From a checkpoint of a small mixture-of-experts model trained on Wikipedia: 316M tokens.
Below are experts of layer 4 (counted from 0) of a mixture-of-experts language model. Rows are named down (a neuron's output weights, with its number) and show model dimensions 96-191. Each number is 200 + 40 x the weight over its row's rms, rounded and kept within 0 to 999.
Before each expert's rows: a language model's description of what the expert responds to. This comes from a sample of Wikipedia text that the model never trained on.

# expert 23
It responds to: Subject pronouns he, it, they, she after a comma or that, before was/is/had, plus word pieces after Bl, Cr, Fl.
down0,223,255,201,145,247,100,190,176,194,179,180,235,166,242,238,205,198,221,169,256,192,214,178,179,214,188,247,162,187,181,205,157,222,215,139,174,226,265,169,158,208,237,184,215,225,230,230,174,136,181,190,223,230,215,118,258,101,251,256,196,223,234,190,224,212,196,283,209,197,229,194,188,164,223,210,178,196,188,217,193,155,290,262,118,209,202,186,193,162,183,136,245,185,209,192,260
down1,131,264,162,112,186,212,168,118,234,135,187,223,232,173,225,192,173,198,168,179,205,198,192,157,198,221,177,195,240,277,205,223,188,170,187,199,229,275,215,311,127,195,196,280,236,187,211,189,108,201,153,154,169,182,180,211,183,139,217,234,205,233,245,201,190,238,111,198,211,199,111,236,177,230,236,166,227,225,234,248,217,198,99,151,251,205,174,185,211,226,243,250,167,199,240,185
down2,213,287,190,187,219,226,151,219,276,172,227,212,200,198,220,175,212,232,192,220,176,186,189,220,238,163,181,205,252,171,241,174,181,200,204,168,182,180,157,180,207,122,154,178,167,164,128,336,177,168,210,165,222,254,107,193,195,169,166,189,219,206,178,227,272,223,169,167,206,201,162,153,126,200,196,170,183,219,186,106,184,255,238,193,200,222,203,258,193,163,153,184,102,160,175,177
down3,199,252,138,111,203,148,257,241,154,168,183,189,166,274,220,155,206,153,210,293,179,217,166,207,220,244,252,238,273,172,284,225,208,177,202,228,233,275,215,277,176,236,170,242,219,239,200,216,205,159,182,173,232,180,152,250,169,227,254,270,187,203,231,223,182,207,220,270,205,222,237,215,162,235,149,237,204,234,247,128,239,148,224,222,182,316,193,138,238,180,177,186,220,185,220,148
down4,195,157,197,190,217,220,183,238,288,253,198,207,237,176,213,212,208,235,208,201,155,164,189,211,172,283,214,262,161,200,175,250,199,215,210,198,204,206,254,293,189,244,292,154,292,169,149,215,216,191,216,208,143,202,193,199,200,287,255,247,178,255,174,220,178,238,240,120,226,226,213,194,210,216,254,191,151,176,151,156,176,239,155,176,125,185,148,258,260,157,283,173,194,131,168,169
down5,227,220,193,183,155,169,175,182,222,169,222,187,156,198,169,293,223,187,181,238,158,208,136,233,255,155,198,225,263,206,341,187,186,213,212,262,192,203,182,308,138,221,250,186,224,156,234,178,166,200,217,185,173,244,189,200,173,182,144,235,213,209,257,237,148,216,163,216,278,239,296,244,242,173,236,203,175,200,159,188,188,258,240,261,268,214,175,136,234,151,160,212,169,222,236,177
down6,190,202,146,203,181,195,154,246,241,261,195,223,188,216,207,188,214,259,243,179,120,173,130,236,172,237,212,219,146,266,244,155,153,212,235,168,148,236,199,187,186,265,181,184,177,183,200,250,263,192,192,144,312,266,203,216,220,224,255,168,233,170,206,246,222,236,173,153,154,215,213,174,206,134,153,252,151,199,211,163,250,139,213,219,152,223,214,233,217,231,221,167,228,200,163,259
down7,215,241,262,166,190,205,107,164,198,218,156,163,148,234,178,222,204,251,238,233,252,237,191,171,209,230,176,213,218,232,168,178,292,266,116,211,177,166,177,143,195,127,237,179,211,224,200,135,154,198,215,262,145,211,267,219,228,240,191,213,217,234,185,151,205,137,173,198,172,228,209,259,260,254,185,205,236,245,175,183,181,235,166,140,264,222,227,238,194,194,250,195,248,260,166,244
down8,236,204,184,201,243,235,204,152,276,191,256,195,209,231,209,142,233,249,209,191,231,172,148,182,258,260,157,197,179,212,211,205,249,170,211,182,234,173,272,168,210,239,254,182,139,191,202,146,185,203,177,247,213,197,204,254,280,211,167,153,227,232,198,213,198,142,171,238,220,177,146,162,207,197,282,218,200,205,252,163,186,246,235,141,224,215,121,196,225,283,212,252,176,192,213,162
down9,270,234,242,309,221,154,141,182,193,245,211,215,208,179,218,224,145,203,181,231,215,244,167,206,205,313,250,169,230,173,226,183,208,199,247,225,205,265,294,190,220,153,181,200,222,131,195,214,188,267,202,213,225,236,109,253,268,194,253,151,232,263,132,256,144,200,224,250,221,201,198,235,199,205,96,189,182,157,166,227,198,244,198,211,229,154,160,154,173,181,158,224,206,188,203,88
down10,171,330,205,181,259,189,192,172,216,176,171,195,174,219,171,201,202,173,167,251,207,199,189,195,172,209,150,188,165,229,171,137,200,121,211,193,280,190,195,86,209,209,201,208,205,182,305,226,137,208,176,188,219,192,267,251,183,212,184,197,213,232,155,239,259,181,130,130,193,208,191,214,196,186,183,194,237,156,148,213,268,232,197,175,128,211,185,223,209,126,182,224,39,196,171,252
down11,202,233,214,194,238,178,191,150,176,130,187,209,149,177,174,161,224,204,151,237,139,160,180,189,198,193,228,158,133,223,241,217,231,217,245,180,285,249,180,240,223,201,207,186,164,205,181,221,101,131,228,210,161,180,251,242,204,120,167,202,208,257,235,148,166,199,133,103,151,162,184,214,225,192,152,240,157,202,213,230,205,152,151,218,215,245,225,237,197,161,160,193,174,186,276,244
down12,238,178,262,204,194,205,199,198,209,225,173,191,141,177,224,252,202,171,211,234,229,247,232,176,217,258,165,185,264,271,211,175,204,222,207,158,208,221,152,226,217,176,170,237,248,139,182,221,205,187,220,281,187,118,265,228,200,226,215,226,222,265,156,119,254,221,272,226,189,201,197,263,216,128,137,200,227,219,206,122,262,204,197,105,223,141,260,232,219,212,277,123,184,183,187,203
down13,174,212,203,202,264,160,164,233,162,244,175,209,199,228,192,234,240,147,179,196,172,259,160,215,177,222,298,203,200,231,201,194,292,180,239,146,242,189,218,172,101,277,250,189,170,243,120,191,178,219,235,241,171,270,224,195,167,69,199,227,191,253,125,267,178,114,247,232,270,218,234,167,147,257,156,195,164,283,233,258,207,199,244,239,230,208,228,219,102,179,177,195,206,289,210,101
down14,232,188,199,223,279,163,256,303,149,228,129,180,242,180,185,228,224,206,196,141,203,203,162,215,174,194,181,221,232,234,209,121,234,151,244,176,146,158,228,217,227,213,219,201,221,138,187,209,214,201,179,147,202,241,184,151,153,208,213,178,118,235,220,195,161,300,175,209,176,234,87,199,148,107,136,228,177,210,185,118,221,176,190,191,195,138,169,190,188,172,268,83,132,199,214,267
down15,222,197,182,253,261,169,98,274,264,166,151,214,207,213,150,252,207,275,176,175,180,232,171,158,233,223,210,179,209,220,186,233,289,198,118,237,168,205,164,199,134,162,179,197,209,215,159,236,238,235,133,238,227,236,187,161,194,187,206,177,267,249,148,187,229,177,160,178,236,246,284,205,234,209,149,210,125,262,163,227,212,215,187,171,190,233,260,222,205,206,216,152,192,172,192,208
down16,207,274,208,197,169,185,223,209,136,218,206,227,190,225,182,138,222,222,198,230,236,195,232,229,210,175,224,202,198,182,194,217,257,196,174,222,201,291,210,106,186,225,217,198,290,165,146,177,246,240,241,181,183,235,190,240,125,134,236,212,165,160,125,236,141,232,178,216,218,197,118,179,272,137,216,198,156,239,188,138,183,216,233,254,240,226,235,225,160,89,142,168,139,174,140,249
down17,208,183,234,208,127,260,78,237,205,122,182,218,243,245,213,191,215,190,204,204,239,281,187,164,163,221,158,166,203,289,240,271,136,143,248,182,206,243,182,175,240,139,158,205,162,200,174,176,176,145,190,206,232,207,216,213,191,110,183,203,155,262,244,234,155,203,223,228,226,196,204,204,163,232,275,121,190,152,223,244,204,211,160,199,154,224,181,224,184,217,176,244,216,204,170,192
down18,193,164,195,291,205,159,175,214,195,237,227,157,242,185,132,188,201,166,192,177,183,229,175,204,227,203,211,186,189,171,161,150,197,73,246,170,220,249,231,97,163,208,219,243,209,240,192,194,138,202,181,189,197,163,242,211,186,192,153,175,230,265,212,180,231,206,236,191,203,205,196,140,225,191,149,232,198,211,101,173,195,186,219,86,192,241,270,218,236,144,197,92,194,241,159,213
down19,218,230,273,202,239,140,197,177,145,212,180,186,190,218,210,187,254,214,202,232,194,254,234,174,241,173,257,135,236,186,189,250,177,190,190,237,174,200,237,191,222,179,204,170,209,167,228,176,234,212,221,137,200,223,201,231,221,223,230,186,223,217,137,240,234,229,246,208,195,227,195,236,201,305,127,158,257,273,223,254,145,146,152,197,209,175,297,226,148,250,138,258,156,254,199,139
down20,184,220,173,75,302,170,176,179,204,145,167,214,206,170,219,208,193,218,216,167,156,211,156,214,205,179,189,238,200,176,223,159,215,275,211,208,156,194,221,190,181,181,139,199,172,179,155,249,189,192,155,159,115,193,230,187,184,220,192,159,204,223,143,235,224,148,292,155,205,216,230,205,220,290,219,207,177,221,157,247,219,197,173,261,186,276,291,128,208,119,171,167,185,171,175,202
down21,277,184,175,140,214,198,229,215,241,149,190,195,220,203,194,129,144,217,154,216,180,227,125,213,150,196,149,173,193,268,156,194,156,253,188,193,182,269,223,229,130,193,217,149,186,163,282,195,139,167,230,213,219,175,126,170,123,165,144,216,189,239,259,213,229,314,213,169,211,221,129,219,177,159,164,226,191,126,210,202,172,154,212,227,134,192,226,138,176,175,205,227,148,249,209,225
down22,202,174,129,159,226,209,272,198,193,220,207,193,180,191,237,239,214,213,191,296,202,146,211,170,235,229,171,249,113,231,184,204,240,167,213,191,161,185,204,106,66,231,206,183,210,240,255,209,258,219,177,184,185,129,160,178,175,201,167,195,178,166,180,217,217,231,189,160,250,210,200,230,215,135,238,207,233,218,186,166,107,184,227,241,201,208,192,127,195,294,189,220,261,132,183,205
down23,155,137,143,213,225,192,153,266,183,155,165,214,226,153,241,173,176,187,304,255,182,198,220,226,253,233,207,183,150,229,176,180,185,210,171,195,187,185,200,127,201,139,193,198,215,194,152,162,166,216,184,201,225,212,213,207,172,197,291,186,137,230,214,227,366,145,111,203,201,209,189,183,232,231,185,189,209,212,199,284,202,204,205,201,268,199,214,274,173,159,220,262,252,177,185,165
down24,180,214,260,218,218,194,241,152,189,222,231,244,250,299,276,202,210,108,260,176,179,245,204,168,241,96,181,154,173,187,234,192,196,194,107,251,173,134,285,212,184,138,174,164,239,192,185,153,204,221,189,202,201,225,179,164,136,144,203,184,195,218,180,153,161,223,205,217,199,218,148,182,227,187,263,176,264,240,83,249,214,136,205,135,202,197,245,241,148,239,225,196,186,225,240,247
down25,274,235,228,249,185,229,174,228,192,182,182,196,206,167,140,198,256,175,155,175,139,265,153,218,226,236,179,223,250,239,212,220,217,143,181,147,258,206,147,249,286,282,139,204,187,132,268,182,181,268,212,170,273,187,188,222,274,221,244,164,251,166,150,230,213,228,274,218,238,209,268,209,214,232,191,170,210,111,153,262,186,240,264,264,138,226,232,206,163,238,233,233,148,226,184,189
down26,273,275,107,203,183,197,170,207,184,229,229,137,242,189,202,234,283,204,246,222,268,187,167,222,242,178,233,155,282,165,199,197,250,264,188,162,120,242,213,253,199,198,200,190,274,209,147,212,192,188,214,166,225,212,167,155,241,249,244,165,159,148,202,130,186,241,244,207,174,237,189,164,287,199,191,218,222,196,249,204,176,166,212,214,156,244,208,227,168,237,120,181,171,205,172,202
down27,163,235,227,205,207,232,259,249,233,174,133,213,194,199,131,209,251,197,234,153,210,134,174,135,221,152,121,164,214,190,153,183,232,201,240,215,252,176,228,217,251,154,268,221,159,162,142,226,223,206,123,117,166,223,227,230,164,234,162,129,185,159,186,182,233,215,233,240,236,232,249,144,122,157,166,248,174,192,279,241,207,157,177,211,267,250,245,307,214,165,145,138,212,248,219,239
down28,212,234,268,237,247,186,223,183,240,212,291,197,101,236,137,215,167,180,270,242,186,209,265,155,202,153,293,114,184,129,160,189,216,234,208,206,157,127,137,186,163,186,229,169,229,188,178,202,217,193,178,238,135,208,175,195,196,172,182,138,178,224,261,141,276,187,214,278,249,160,122,168,156,253,250,221,206,137,141,192,149,190,192,243,238,190,222,189,261,240,198,166,197,181,186,139
down29,221,202,183,228,196,318,199,182,199,140,264,221,220,219,209,135,136,230,199,249,155,107,169,159,261,274,228,159,238,218,211,173,201,284,226,186,162,204,211,237,137,259,259,157,212,153,184,227,208,250,139,171,187,172,147,135,171,212,220,164,226,216,163,215,160,242,187,264,211,163,166,198,184,138,256,243,208,207,204,131,216,198,202,200,220,235,220,215,144,151,174,185,217,263,155,191
down30,203,222,252,255,267,215,205,146,237,184,156,161,272,154,254,232,191,111,226,182,234,160,223,109,291,211,210,173,154,219,154,232,197,177,178,227,234,161,179,198,179,168,179,238,236,195,228,199,201,173,195,149,196,240,229,158,157,210,188,187,212,193,214,250,276,201,218,94,198,236,196,209,271,182,252,229,187,184,137,130,207,215,199,101,151,160,190,270,156,215,201,180,183,136,204,280
down31,208,198,172,192,192,190,161,223,171,287,129,238,214,216,149,121,291,286,231,211,212,154,210,227,196,213,270,147,176,204,209,161,186,193,158,239,150,222,180,167,251,106,155,225,256,190,262,237,253,200,132,173,207,181,256,290,211,282,212,149,254,244,179,196,133,188,195,214,181,191,229,149,211,157,185,151,268,196,151,239,176,176,243,261,234,251,219,231,242,156,243,234,240,197,183,231
down32,182,198,173,185,139,136,161,226,207,258,210,129,190,175,189,203,195,167,188,224,185,321,218,229,201,202,132,171,186,188,259,185,164,287,216,247,271,177,193,188,211,201,276,176,205,252,180,267,219,155,184,177,236,229,182,215,237,245,192,181,197,164,188,119,196,208,224,213,192,204,208,193,258,172,190,199,305,180,210,206,154,163,141,197,278,224,243,157,171,183,222,183,159,293,165,245
down33,196,192,217,139,113,267,213,190,222,193,193,183,121,197,176,236,218,139,220,141,213,191,126,213,177,167,218,181,143,221,179,273,165,223,223,250,306,152,245,107,174,213,224,149,199,136,170,164,184,203,207,158,273,169,253,192,232,248,150,235,130,264,207,224,173,180,200,208,237,230,178,158,223,195,218,164,153,186,232,247,132,260,179,178,206,245,166,289,196,238,222,285,65,164,186,148
down34,212,204,239,187,161,192,223,160,211,192,149,157,168,208,104,174,263,266,209,247,188,187,246,217,202,276,229,236,191,182,166,172,210,172,190,169,205,142,228,141,173,120,239,158,226,153,239,236,192,199,246,221,121,232,237,163,184,198,150,185,195,210,207,221,151,208,199,197,111,237,202,172,206,160,179,215,181,190,194,211,222,205,134,188,257,161,232,181,181,204,192,189,221,260,215,187